config.yaml
num_hidden_layers: 14
hidden_size: 192
n_experts: 24
experts_per_token: 1
d_expert: 240
d_shared_expert: 0
hidden_act: "swiglu"
moe_layers: [1, 3, 5, 7, 9, 11, 13]
router_score: "softmax"
normalize_top_k: false
routed_scale: 4.9
balance_loss: 0.00533
balance_bias: false
router_z_loss: 0.001
init_std_router: 0.0088
lr_router: 0.000789
vocab_size: 2048
norm: "rmsnorm"
norm_eps: 1e-06
tie_word_embeddings: false
optimizer: "adam_hyperball"
learning_rate: 0.0045
beta1: 0.9
max_grad_norm: 2.0
batch_tokens: [32768, 65536, 131072, 262144]
max_seq_len: 512
train_tokens: 348700000
max_steps: 2842
dataset: "wikipedia_en"
Below are experts of layer 5 (counted from 0) of a mixture-of-experts language model. Rows are named router (the router's row for the expert), gate (a neuron's input weights, with its number), up (a neuron's input weights, with its number), down (a neuron's output weights, with its number) and show model dimensions 0-191. Each number is 128 + 24 x the weight over its row's rms, rounded and kept within 0 to 255. Numbers have three digits each.
Before each expert's rows: a language model's description of what the expert responds to; "comes after" lists some tokens at least twice as common just before its tokens as in all text. This comes from a sample of Wikipedia text that the model never trained on. Tokens count by the router's weight.

# expert 4
It responds to: Accented foreign name pieces. Pieces of Spanish, Turkish, Slavic or other foreign names and places, including diacritic letters, such as re in Suárez, ș in Timișoara, ğ, ñ.
comes after: "a", "z", "i", "u", "á", "j"
router:146158140138090160108098128134181154162182105139141151086133153127102101088123094130140099141111128133125118092133144101153144134149127128143112137090094137127136124146120132151104130088053162084104129136128109108112152141113121158119069143094120105090187097120137152151134090103108151089108114156124117125110109138111126122125096120163129132136160163116107115118121128109102152078133157139115087138131131109134122131183156101148140150059088113138133121117145127170097132113116095110176170119085137103153105130127129135121150118140153111142140092094115137139135141144102094107
gate1:132141169131120099118119151137113148147141134122116158118102150124115120147140100083162091102123122128114120119123183131137117145172172149155119120134091139146124149096109135158113087115170135157119126138130116132144141126088098118169095086110109176131118117168096190134157112132109128142143111131092067128134135131117110142087130185164111131123151131123054145136167132127105142110118157141175166119130132162129140119106097105162117098118120064132134151149120140161106120153114180157193146131116133121124145151117113122152106181128131118130133129116090114139173152124118097133
up1:109146133141114127127094113084137149102151106145146142114175157094145109099160080111163100131147113133134127138118127175138127124140116090121116124155146164135102141130138090144132140095122172108117088082124108146141077117100122091181161146132143109088140116112102132123160095166082130108146132150131142097128139091152144108123110149127100079117181130080116128125110127151142165144130142151135108123111146140116140096092102165130145139163145100125088125131123120159093141128169144104198157106108141103149135140082128138090135170131122130131157104135106136121164166074116115145
down1:140117123127144110102158098171096111122114121097141172085125127119087092148131130151121135155126140152149135126112101145125145122134126144116162103118115151154090127079123164090109091123126151127105139152137109111148163163152118107141145088103182080130109134092140065109087161096129134143104108144115142109153128142132163125087089109140108146101123113113120113079135109153116113134086126128114142145148118128107136099113148110087148095160089134113154112137160122122084153174160143108081122155165131099127133155169161143121105074150148139147124150134073119130152159139121138087
gate2:178132111146161156120163117122145134093109146132177099105106134098139143188139127134096141145127114146124125143135172152139147171145130129112171115091122127154146169109100125114127114114087167114122139137133113119130158124156130134121141115154128175126114128158140120123134110159116146085069114096164129085086089141138118135134133145137118187124148100133099150133129088092114138095128091102099107140132128159119123131111161106149119130110086118139117139149123141161120156102094084158135140088113058182074151125135104134169123166106126126146148102094103106141135112158125096115
up2:099133111150147099098125139102142138128137148155114137142123111096108140112122117127114157134107103160143136184163144138117104101129119130152123164133125118175093135166119108091108156128165086122129089172114117155107115112166138122159151161127137108123099162100105136093118125110126116118105151116084163174185101154088123138113129115085136130159122129161138073123118143122183129089131170112119148130150100162101130135131127142123105129150086149163096105130172134121155111146177117116067157142089133082114119124103108113168127106133116121163127135157154139091155131082135132153
down2:111153129133122130089133135103118105096161155172140094122106153131119072140147165112101161133156142113104119135138118088116116104130109107120095106141166135122139163175160170158108122137102129132080113100141109156126117127136183144097136173114109124083113135123124171145150098126118136125135141146118151129119141134167136101199113104082144167151121133140124122095117106102160161112167125127155174124105173100154143123116117144096129154115118112101100080110141170127143095093112082099133143176166135139098100124116102145110124120154136151134123098123119142109170080143137107143
gate3:151102155113150102093113120126095125107082117125112138156171146164151139130149125178106119125138145146158135145157124169098105130145147114130158095133158116135126095136133137131113143121096089125143151148158124146094154139120151122133121122142194127095126098146134140185152134145078126101135094110106148136113147162095128116076113164101146142083146151119145157121126116102099147162160119161116092127174129114120140126120100140095157147125148078139149118135122133119108122089147120136144076111133121119108103094078132157107167178185130112123136086133167105106106151132120093083
up3:118113112135074121077144104078132094165116101124117107122113171099117163142123120153124106117142139162145142105116159157119114144146093108084100120152094116135097132139110125142122145103127151133128149123120154137145155140117123125142121105160190088142144113136154160132125120095153117104123139158099145118114138102132141097148128128119192127116130094094110129123143142105124142084188161136152157067169128150152132094085122121161122108162096106150108110095121166138131134130090118126111125153166118176114110121110087208129131119108169174117130143119107156107127106126151119145
down3:137142121145117168109100111133137133145129126184094146159126133130109124104143143116171091145113144103125131110090164134114112134145112109158092147112140102120128154125093139132156158123140104154133129114094062119119100100128132140123133096130139110181105171186123143108147143109110133094113188152133109119129159155111132153106131147123133134103086152093137152158138190172133106141119143127091160157124129129141134170130141101101139127130090117120138163138115135110162162081147126139150136137104166111119165107122090164089116152162150141129070144156131096064106136112092104110
gate4:138132127133161133089143130111136099119115155134114124136136135151127086110147120148106150170148098120153109140142142138100125108128156090129131146136136117091146153143127139102112120092151132129129119106127142147159145098126134153116181092159137137144130107103125148125132128142140116154144108155222172118090163121135143120132113156118135137117162125062082097130143141117093131154120145162120149122081091119149158118178147131116119121139153130103109166128127133092119123133110116143102107133057102087165105173130115116108190112147222138120132146129129144137104100095128104111
up4:118095143118109102155148103137150128079145081115132145105107090121098150154163143155139112147146124128153159079112166132146128163130148139123125084111122134171123084098117093124149142181157148140118142111152103151124094123140119106137142167110121128095146117124144150159172175145086111170121142090078133111164163123107105113139160123139115118133108094185119122114111127155137080132126122128095121168108116140134160102114088141094181170133162090163141158116110131146146150096122179109119132127165119152093099093126141148119111126149092116144126102144124105132120122128123116085
down4:163096136104115124119129135154113166093150166137142148097107123111104165138112117131106108114132135122122099139113188118102141148153150107140103143112149162151121136129125142064101142150181131143117133118136133126152126148146142161154127176123114182145151159114138147145095129134129100138126100131170164122113133147139141118107154138118116098115096139109100121117085163127112141142142105152136121188148154145116099091121149124154135163145081172131121141155170163130150120054139126137131102072087121133080099124100156142079169115127124135156105091062123118147131115124142142128
gate5:131103114129129126138113139124097138113137123122145130125118122083092103122095169120138116130130123139142142116080110098146154139160089136120122134119154102110102138078109121116157136109081143145147084147152108160124145131145150110152111140140161108145140118141134107134127080106095155159144137134208101138127139140104148161061103157118079124128146112098144133141127143058124103149149136161097110177159158122139138103164165102124102116119125142099112100144095157129135147136130161167116124164136073082110175119146111156101136100106147139123162094175131138141122142077133119106
up5:105153096129099164111110131091100154147146147150150158102097135121118099096107127089173138109137121135135153147087076126149127153112089146120133152128176107158137149122141127095190143145143163116136096140133144094125143149125114151129116121183148154101137119097109151132137117091084168130151157097130127130123139115116130129111143135136115131119144100143144114137145112109099123141130174144101169134132122083165114107091106121110158082104170105131099114150135093152135124114169159162146118143185122057112124131110117143097094166148130121125125140097170094123089138101134141083
down5:124111107141122122142175126147087150092135137159109130131076109156153108116142129089079102109121150068149110129153090146112144147123162152137095128160144154104178115124134112108134123151119088111142138165134106138155108127110122117119117162122151141137154161108120137143118149149113120147092147115095090109155100116145134148174107140123117155136147136123176151115169111139103090131182166133112125143147088117111138105098110082077104144101102152145110134086087065154172106142103124138114102123138113121138117117107142137142098119124173126115096113123129182121106163122078159130
gate6:100106125142151145131144166135114119153123105118108135097065109104137191136107102108136127108097134142095090086115150112126164104185143157119141155140121140128125123118161126141107102141109109097160157097144115088143152121140113160117104133108135131125137121150095157088147089107092129101109108142156136153138124130120129178100128182158149117155125113172120123093129124129136117106155209113128121150130128123131108183108139151133131129130153099126115149147107142109146125121148083132164139121137211126137142096162155123161151081097145141138097145157115150111173111118109106118
up6:096151167110185122080125105165154133094140152146133092193127119104117130156107122126140149113168137158152123181120129150111104121131124141115127151180114121159106143137116123114101132132122125140097143139131096123145131145119101106134139114126157119115134150134161124134126125136125113150159143139093139121114104161112080091091070108136103114157129158127110131155142144137098143143092111141146112164136110116156144138099114126129120097165135124148154119134118104108164144110129109120117101130139111089066152194106118157108082073181077073109151121128118145119148075153140155106
down6:131131095124109138127076081128103136162104172156135157097144120156133131145144106187194111129084164173122145150154137117131158083170141104098107133113106124121133132152185122143116125123128116108142109113133159136104143086135128085096120129134147095127152115122129149100106141148139119131189093145144109134129124129182110162143122105127097111160112160128139124117087149105122119083165161111114124120146114122106142143091125128155135092118138142136108122118092128130113132121144155107104131138140148106168081172150157087200161091153129126098141142117123097114120129137166149138
gate7:124119128116140084140106143139137107097116114124133155143145123125109122145171093139136150114101105087149123134146131084126154120138107150137128145065159176151145135122136114138129174162113140124158100117110127132154130155127097173099153150135186130123086155097143096172129119082129135108128098152143130132118135091085168178116104118142131132109140142157165106117104154114148143113126105138115132098108165118160135159180134108140112087145188127146147103158122101153122107117087157141125067079116139139137121104151103103128120146125141111128136104133101158154142170197115127095
up7:142129168131127130152142119129138079146124119174128160162126145089139129083125140110109188170153150153108109148138118111131145077138112123139142115122173138166143141135105140067150111193128117139119112172077128146156128150139124078141112111109097102149110139110154115092113121120191114116082109115149119141146130092107113149112113134110073150140079151132100109117117128091134110123145077159130129144142166134155120163119119097135137167111138105120122158123112146152105124139123117119111078110113143134099129077117132158164106101153157106122148120107112114134125150154151169091
down7:115119093113188128134138116143103100127152135110085164114175144163087148147123123093174116111173101119119157169111132089129144124115148131141090147096124130119146194159125115117154154121107153176143116131119155134155087155147131156138125143126093110168155125107125106128160117169104111110159102132081136122122152148089098130165145097118136120114164125166140114147130135123077138122116143141133124120097133156125129145082139123126159149160129165169145073125141134104158095118129149141098102093117147095101117148114113105089121135167097155107115154068125089127124127113132107118

# expert 11
It responds to: Pieces after S. Word pieces after an S or s onset in names and words, such as S-if-fin, S-uss-man, S-ant-a, plus ed and ½.
comes after: " S", " s", "S", " O", " U", "s"
router:163171130118113136106112124129157159153156129188138133109085149122114107111148129110166100144145152088115135100158112082156167126134144097148127151109107160102162120146094117155113110100094154084093123137154111116097144111117094142110091136131146133131142085122135127170085138119117125110086132157169112144102109138089119083143116126136123135112139149117090113100109160116113171109118141125116140144093155120122125116153182068131155148110134117183154126134139090174109128092086119084175144138112145102154115113126093127118139117123180121136169093121113137121148135127102112116
gate1:178140178084109143124131180113121117118136109173154118119087144163137182145155149167148160111136154116146102145157067119100139148123150108127150143099105147145134153152123117143114120115110126119123119143089122089113090132136142143147122095098103140133128118144110119144118111116136148133137187143100131092130146145112119145122156116122131103118140106146135173093145130132083086118122124129141129195134166105135119154127116122113136153122140107142122156119178120131143078115082105105122103156106103178138140168107079128146119073121094097158145097106135143090159092148139162150
up1:146138124097100157190153104123126124106125126139159153135057163126101164108133107156107087094087147112167118160109099081129145125162117118118112127159145110134094140103150115104134107128128111124153142101140187132096119092140153141105092109140112110138118096138136129140136136136103086129114149106148100057116167135126140092113099093153096103146152187186117131090137135093129133169142123182130146174103158127100101087126123143140145087115098141142124133119122128150143103110150143140171135135144114132119148157147135145132140126078096136117125158113138146111137120140139153140
down1:132089124137091125133093158130115137160085102086100103117155156157135087147096103161133161147115144150114099128139131180121077130126109131102151146149105161153131161110114161128138101118132116089151101113129156115105129122115118129172117104136094127112155103130114105154115161172117093164167115158144141154103196149101119159146140118096155071147118092122118179141120095103120113135090162147167122149138102120136096141143135139144150141146140154105126114105142139118128126115118085117151117089082124184134143175154138130145135085153099115101150105116152105159146142124132126105
gate2:092136112139125096123073164093090154143170121158142135162170124120102128120113123123104124126155163122123124139116117105069142132111132152133156140146108131123136149126136111139147167148080135146157136145135166141122131163088133152147130099132139127100120155082141093107094164130130102137134138137143137110119132138134162096133108117115155127137120109119124177143125207162137106094122137147116126132116166100149080098128189108106123141115133116098171118099149103121125127118092153088122177126119078118149144155142152117086175141069124099100152120092122135124117130094089087147
up2:096076108109124105111138118121127128129153170111163121108167101186125106146162109103089106160085097102170159114147148112132142123130077102126099127149108159147138084165093150119132119124158113141135080119161148121113112151132133117144099181141092121125158133138094125138112105107166141076143088140116132145107204109122128133129115110154135141143129140133132156134190117081138112103132129127130118142100156123154123153159088169199104161152088140144120131159139123106129108134158122105128094112136119112112104109112117125125114099148132127138154125125107142152154136157159142170
down2:137155163109160153077116165139104143134108141131088116142077136136126113119094126152125076123110151144118157122151161094138131112059126133108139091159145146143124168118179130105114128152119154132152107113145116102129147113110145135138155139121115132145153069160166137082121110136125130156142145161138110172153094154151143114131131095127090146151128128120117116118108133143144126132103131141123121152183165084122103092137108135124156153128156089114148123074132096131151105080134121138110065150158152125068098143135152123099147097134151167157106141099130095114142148140163141109
gate3:092076135142102162116104165166062141108140141078130115130155118127111147134139100145138141136129116156142108126121127131136127134139134120140090100124143164083128135098146129109099121158111139134108166109186146132134091185113126145117133153104139139153171078176093110097123152066109119112145160154147118152129116110125119113067145178165144124098122137140123136111149097088093167157107094125157137133142132161096131132155154148109139088101113112119154123134107133119152117101120095110144159153153110099129110149107153119162153093088105133126175123117123156103128136101127156124
up3:120152105078123122112133089124096125138133138136110107118168159144154122128149123140147146130159107128120143142109135170193064116153130095149084115143113145140080119148147132137112119159129148091153086132148150143166157157148129124082140148121141111127132151110106137108102114159128101121157089154129144062139100118105089088154125093146158135111148123068109114123098073111136150120145110118106116148119144141136135101130117105177145138093119099125125077111100138153116114146135148145148196125164116123114083161140185140148130149113148130135169126125170153143141134118137143135
down3:155129108096071121117179155095155111133154163106135144109102108156155131115106139109094099100095156135092091121180162137173137160097108140117106131152120091134165131141166118118123119177180124162130105182142123145117110085111163128112092141147106106133134148174132135103129130122176153113131122123156111107128090109111103121128109145099143128138141118135157098092149117164123177134124096120112147171130167112091130115178114131123144162100148121120138098111093119136116149134141151099121079088135119132146103121134122125084133106124127100094115154091133098141154160119134152156
gate4:114109145151160153095137152129094116114113120118154102138148151102105138133127182164116128132167123107126138112144119132100121116110118138139152135121152162144171112127118115149148110150130198148097142127099133142131116079159133167108096096107109155149146171106164144136079176096139149137126141090091112129067091156133121112107070108110109156113127116088173122129121104086120146118174090116149123123106128127139159151146161126097148172115103142149165101102129139109110137162092119138122127158135157124151110144117157098073125115170143139177097125121133150106167122130111118130
up4:125142102148142127153177162109148158148112110106117150136140109152121154164123107137166108137095114125143125168125126144180158093121097128099138072116128160125091111097134075123103122116146102126097127111151102131158195103093106108122166163130139125145117091151100122116172102128089097140099108120136144103132144102104134094157161113142153105100128127145134155088159164116139162134136118140152119118099151128104109139154069113141106128186147160114133136087068135103118108072064126152125106150132165104130141113138136110137162126116124139131109142147138130162156134130134126124
down4:134139131074142159147142121103114149148104172174097120143154149101140128112146126159124162106117156125117160076110134174135088149114170158134129135091080120104144087171120099164134129104141131149120130153119109117145153124142121111089133137166094165160134184131100111142088115118110122091155088127136134072131146108147107117099098116142169135171131140147173123147123130137090106129094144148158142131131143133109127104109147100152164117130107121093152117116133133103126122113130170118163091169123080123118118153119150145071154118089156108105147092120130164124154142137111091136
gate5:094120114118134122096101170148080159162140103092123136120135099131133101111140140100124145116151140139119144129143103144123147127153112118161129158134112088095137174121114128149132127159137170132102110152119125081164122180122111128117134182101128124130116155120145146106120111116124104116131131121160140141119141122112128158117107133119065125119143139182128136045102152096144144152082149080111129128114162133128116121134112148108139096115097082164092122163109167134171129165124107141172099126095168122192130141119117140113118122118135104149184131090113124065142118140143134163
up5:091145077109141156125113086131141140136085112086146108111132136138151155126084126117156128166093142088156147108167152107115165102161124121127137129122149110103113145131179118107126122182120104158118142098138128158127130150084151129116147139133137108140133118140143132158151140160123153101120089123143132098113147098148103079168102118153115097105167155098110126142131184151142187128137097159149139140166074145118155105142123080124115112161099160119129136110088116123146117142141126148113171108095120161110146093080150137098155094166135123111128154100139090160136129105153137141
down5:142112138153100112122148147147146157160087147135110151182145131129097172106134136178131164094113116130115154110139118113153155108113140103117108140152151061069099136173161142128096115097091105161091093129117084127111133136155128081100126140147144146113142142154161174140129160092143146126149164130165123106123152130142111053127155102110171050125171133115121136141123133151139134132124138152141138097124121142148141129099127096158151110119140106132134113154091103120121122114149101156147146106095139105153138137136135099134091105096129118105126147157136143127144113126081093138
gate6:181132182098140099143115124142115124107164101105194131164134115113098106125118119115111099151163147144157163115193176097103111145175175130142121084102091150103161118163145098151125154126138153100152157132138110158114119129112158124172112119126170145130135148125147133130098127117121126100123105147138133160135167157096156110130147132137142118173157177094103060129134175107134129121159151105100151137088136103125137146165156127147119120118142124166112130108147149184112113156100110094100122087141107128117135143129105119115120101121146143155105134119104134116107102140123131132
up6:114153140170150147121124137135159100147160159139146101093120138108146130114082108117110151145081108127095121136172093131102095110097113130156119123129123125130130124133100130125147138164089151111161140157113163138108067084143135121154138142168128139129133128101146135153161113091111166112121131167179133117162132115156138102133102170116131123145182140162128080176153175110138149174146124146131140108146119160120100125090112165164162121124127130099109142136124062133127168105144150112133134137074142136148103124097095106117138122132159093111146105165158127113145150098145087105
down6:128089165113145150136121142136142097116125105109149103098107098130152128115103141139095169132144110111111110088141120144138172131107114112105118157142167163090164172125113116152180136128147155113158118132122124119133153097105122139118141087113099113155137113151143094117116134163100111097112146082079114140153157097136138147094160114084145124091142114135108136142123121132147148080161136120155127140098073131098099125158142104133157155125139181157119076150160128134102155104175114142136134180171123141109113134116116104134139150065187150107117117108107155127133147173140117107
gate7:152153097176115163147154126203156085122116106115124145122109138113117146094119121110110091122112091159101134120129088136115148121090085136124086134129167155137133148099088154128091113108155114129144097164142111165152103065124157131155131134143153141080136092158086149172142163135097137100106087124158117150112162134134129128137104156168121124136120112165147136131129094127137116129133133119091127133094108121130116138120162118143138109133125155133122128128087145116126132151164161093116107101119163136131119122131115176137119103096125082141148093135175132137071146098099165093
up7:121158101122099129116101115127162090132148148131133166152121094127137116146138185138122161144162154166116204154104108154120117086116097117131116105093140131156084162133106126120084068138123134092147098150095098145112118113141126144112162154120101120068114087139102146160122140144122109124092119114155168111146173084102159132135140118138108115145116122193105112106122116133141080104152155109108113130134123120140116117129127102135091140134159144146121153150110122156145129092093126156179118095154087151102140119160119157148130100131120085127137119121103094157132111106112098131
down7:121168110150160155128195133128155158144114125131100171116171108139085144097152128115116143128129141157094173108135146111161120101088129151127153102089126153120112101125146132127115135161189138105118102096132119168123100119114153126139117137147115134135111162158108117150114125170091117148135134109125133145128127095158121092138095127132143125146121122111121125129138103092114116114160100063114122134111165095121128087124109159165133099187118114113161122121138146116124117146164146180099140168143074153135092117106165156134129134136146150166154115144121070133092099136138117067

# expert 0
It responds to: Infobox field names. Word pieces and spaces forming field labels in infobox or list lines after a dash, such as Elevation, Time zone, Date of birth.
comes after: "-", "|", "′", " Loc", "le", "eb"
router:154144130164135118107120143118133159161147103189148092105086145141088132109118137126129121147115144136125151109137146132124150125115172128159159121101118161132161144175134097149105118101114165111069120128152102120133120139114106173102102115113145114115128065128156148148129114113109124120086136180110091153107128166123108106133113115164135161080144168134134130126105132108126172100146171132108107137092132094133078151149156109121162143118092135135119128119148111152121130087107113125142152121095147109148116106127113161117142069089149106159161106098100174114143148126063105121
gate4:134178138147131127109110105115102136138123127165161152141145134146130134105133183143111158138140134127103190119163107133143113155115143126101158150155139134112142128116142124180125157121068129122114128157123132120090150129152151143126109170133131169161130168099135133104144082099159118126111114103086134116094109140123097138063134127150147125160165129134155107111119107144093120090114097127142119156107149100078162154123116110087121171113164114137128086109134120124118076153099107124126083128137125170121174134130089084130177100154147171118123131101128094130136161140117085109
up4:087099095163094158132148101116111139112112137130123137152121161130160112104118129104141173114141122128149139166091100121156129142168131140109103140174112137119129118109125118080120066168147110122130124142169107132112122087083107169127120110110147131098140117129107140093157095116114129123179141103106152132142089159156094113112144135133109140145154088149163120123075154096100144151187120179161105129147127121074141130104136112135158180090169127133132130119119117129136133127099114160132165136119157132177133139106152137106119160104154123100122150104160150118094110146072120127
down4:105135090138167126150146172150153113161121097156126096157104102125108115148148133114142115108100147146139125124134138160101129122161111122149172147133107157082095099152142149128137143127138087148167161140148140113085113138140117137118077110086111138088157139139133130116077122144159114119156149138114100138127172118160176085119136108120132108151122127123152138109144080187114115119135137120157158118100076091119121089120156099107115128167107148167103138090144125127159135140080169166124119134129148114168141120170155122097182147127165111156125157114128122152107093125096095118
gate5:130071088112138126134163131114139131132124144138087175113145111116107107133130151120115126125147164067120179113141100104110097088167142120074103149120141159129195107136132148130144125109133157110123134132150112150111120124070125132148125100139108146158117141115172126171117156092119095113075107138130160130100136169151103064124126113128127158124122124174137108132145177096144140139167131137156114127098129134150153137114136161142158132114130132093118125131121140199101130148158111095117140142105111159134120152126112109164134178124086168125142103155084102139147119136134132158
up5:156153149150112132157112093175113112121122103121121104126153112137134114140126149100126127120133159134129140127094148104094123130104139148143165140133112081137146108133088150200119137143126138116117106184148137151122075119133163108138080131148125124134120093119209167100156165146147120160084126146111104120160150109101147104126160084088149109152129128126115124178160143155125109104071159119117104153113099113087141126125128128099163119152160107178170086111125156127106110137103120110169112135133117142144125149153127134092116153122104128151104108168140128092096152096118145124
down5:106134117133173157119116087114148078113183156116138119157149144094132133137129139127091103126146170129108085089124149189138185118121101160146081103086110123122145157177136097129111064142152118097170171153151113086107134113129176092134151104139141134135153105180123120159112123109148142123122151141123142091140142112108154145125140110119098104099141083146123131117106114095131100148091151109089138140138128142137084149163142098115150113115152144129172144141108099109103126104116149150126127152146101152144116110165124167120150127118144130114120133105098110159107129121094165125
gate6:125108132143138142146142131134129115172149121143122108081129170134112058129142146142132114133085159146127112125118132115110146097152122088149137102105112183131166128136144125145104140151130139081130126151146121109111084114142126170149127129215166125139118123093156144146158106136128149145106094141117069148126179139119080119123123104131120131120124111153144127175079143121173150169132156143095122145085167097121162134113154149136123108091128118152140105122119115116087128128107135116147121158123108124121158152147108156118149083132127121119159134137156169076096105166085156104
up6:161144151204139124102132168142158143110115120104104079123127162124107128090140115105127131096182116089088110131136136113163133164144157160148113168126103142166106124131106106121158100123134124130146153095125140158129133131120096108146175156122139095104127104102140125165075141122148109143108111145160126134094124108119136156094130148099204182130124145139129152110151134116096127132143165117120093139148098174136101098180178095149130135129122147100104145127140128108153154090161133110164113091097128105118116138169123127114157133128125152115158096114116099162135154109126121124
down6:182128119127105128163095128144115109160184128148107139134136149129145107121150095163151139120130118139104101156087125109146173119132204186096151124158102146125158114164125125088157112120101154119102169177122138129081148095119126114140105081165155092132173150147117163102133158130150131120129133113147159092114132145133108145126135167143117106125134147118137166125104114113094125130107119135120130062134122073135131095149133109107088142098130116123126160112145116070120142136122111132122119104099108157127140167111117119103100152149115126150172073116111129136100167137157147140
gate7:146105123126155122095151117089179120139119112108144165133153120119146125114108152083082120173144128143103093132144105104155132102114073147092109149056121103131111121107136165126104158119169111140125175138106120138104156081111113102148092120107089127090149145148134169095138108120161113147162131110152140123126123116142108141120131153147121123140085126169117085152157116142105140126065110104137117118078146161143112143108122152162110110153141116145153122136080129105086119113125136132112145134134105124142168145144079115125117163167152114167159135116151108131146172130176104138
up7:123124099134113150138146120106125129166147088137105135170093092123134111151157120132170104082126118163175104191152148145120123166126106096099150089076124106127146111155103130121176137135136103126113149125145100107126143102122148134133144114129112162146133139117073101149152169138126089136127113098115138100110125153105125169146147152177106096133098170130117134108148155124152081151107117149102131121129115158108137121124108095108137128128130082124160081129141084145168110099078147136125130112088130106126163126093147111168110122100149135157149129110140184102111087096111119097
down7:121118152132174103127144161106120143132120151105122165131144111133108086138142111116139108106101110144156112136128108114095087149085086133078095155097112148111129113147113158132135146097130133152117129146156150146094137162125139141152109100092149089169118078128096116174169121147109115120115151117131124134096135148140158160098138133099167124132136132092107138161142144090106148152130131149137133155129100130144156172152085144118154141141079116091164174127118099136139110091169117097067125118121113121046135142119149125121101182112155124147122126089150141149151115100090124123
gate8:114160124165157149130129127138115150113096116126152131131138111122105127119105102151085091108123142137129128131155108127148153130109093122097154159149147149100116131115140164169123119108162142125169149104110080140110132101156101107111184091125108148108116149094120102154115078125139154114134067145146166153128103109111189172163082145169091175150108158126154106130108075112142091141140114128133152108124156134131143070113127127135123074150132098170125147134139116120125122161127136109152136129172104109079134143136104125118114088141121075130136105157119153157121156104157137118
up8:093151148085107113127138115114112141158117127141172136156116138122118113117094125135152093136126102112144131129140163172059154141190148109113111168129099143140150113144169161111141139116148160097173099153139163153106117100158140139085131122158129108118151127173096116142147178119104118128144144141110106114118105135152111117135102152158117138135100109092124094139096123144128122122142159133101101168160108118118112104130139118071137113157032143176147140133140125118154112154137104105130138162119097137143123176099156165121148132140102161145115110140171122112105109105102131145
down8:168143105108115145186173142095117145153119158122114120083115102116125149144128106080127115140121131119148152124088141132151089108093099150139139132134153098092140120117134111075130105095148133120127156141106070119117148145094094099132144113109159156113129149109123140107140156129136131121110139108136121123149129116117143116107132105114134110150162173101106127098110146098151116095136142059104151121142132113153137157142181146101142113139159137154111099136177106120153091111185099112171133108120169149118164100143121151096172156141096164073122143136102153105166128125087132095
gate9:134131146151138157150182146124126129148104078109143124128096104104096136116107163105095112138115165142138145134155094156141131103110111130161155113125136130144125116171104113140119145118128088111144062093122060144114120117133126127128126117130137127104138131150151121124125173120166111131121135162108136101145115157137107128102096108086115118140127196140125136162149147076132106110104123131076150138115184151102193122165110124128105165110116111178122135174103144149170127125100163108152143125154125113147126144096132115126116129149133126166101100153085148122083107160184127134
up9:146193125149157141137156160124123138115123109151151125142067100112140141109119147143099178177075130180120132087183110173141120167138111141102161105125162156134124130160137079148117109150126144107141102097116098134160109125142156139117096113131149103128130104122119166126154150134165114113135103145118144148113119080155085098112099126112137110118122186137114113132130127131143103139147145141101135108144152154141144085084132122112117145143117089128090155137101158137127139145092143137159139124125147126159175100107130134129163079155085094160129120115095120165107115145090144150
down9:130103146153149148173156147111136096146099134109107118148124123139156131093152105125151148135103097098134116132134117161142131161134103140134116124179105160131172134109129124142092161158125128133131112073141131167157144093177115185132074123141134131102136107149107134141130150093086103151153136106126108126143133132112113172102129120155107118127108130105113130090101110181134123138122151132140074135103132131115159111129120126114081142123174157147071116182179170115085131124150140110144120099112123085181166161138125086148128150122114080098102129103143131115132149105119150099
gate10:141149095190122115080107104168149151178128114131089122105116073116154133115128194111140122091102131147092154129119137180144149143145169126147173096139146104112126114140104113107104096107120192114124116124137107137109203053100100108145092106117145092146150084123106128112154145145159124132111145150120127152134127143096111121100129134140152139108156116093103150110131099118118155150110114110160124144145135145094100178148173124146145132092122125159105132144097104127121107099142112138091122146111163150131098151124100148155117149138104121131132132121113134136132133113151146153
up10:106108133104146123178118167123080167139094111114137129116136126159110140110122111145124171124122156086154129131136123153130179149190141128160152164169148151125090138153145099162108113144157142105105143127165139146103103092098115093116169101133154119148143105130106088136099132148131149137124121145146127146165094074097123103100136119118129109120143119118097133099130109096102142147084120122137144126163111161148115094100153114135125136085097140132138130103127113083067166161139112089107098130158142136124140139138146087164108142101125154125153114090113156157135147190137157151
down10:119121167097139159121129125134142107137076151099130122145165121112111139171120177117090118119147184124152145112132133100119057145139159188127137197146164096126099128117127118126158149172123152144103132115132101130136154116051108129169115139109122114141149107110128130112147130118160121093173162142116130087105075143124127147108141113136108110110139113148118139096143129152148115138108131099107131128128098115197138134102155157157172148157114138149131143139091144134105156103108148124140115126140100093116099170152162142141152164088136106124163151153131137125121132168118150132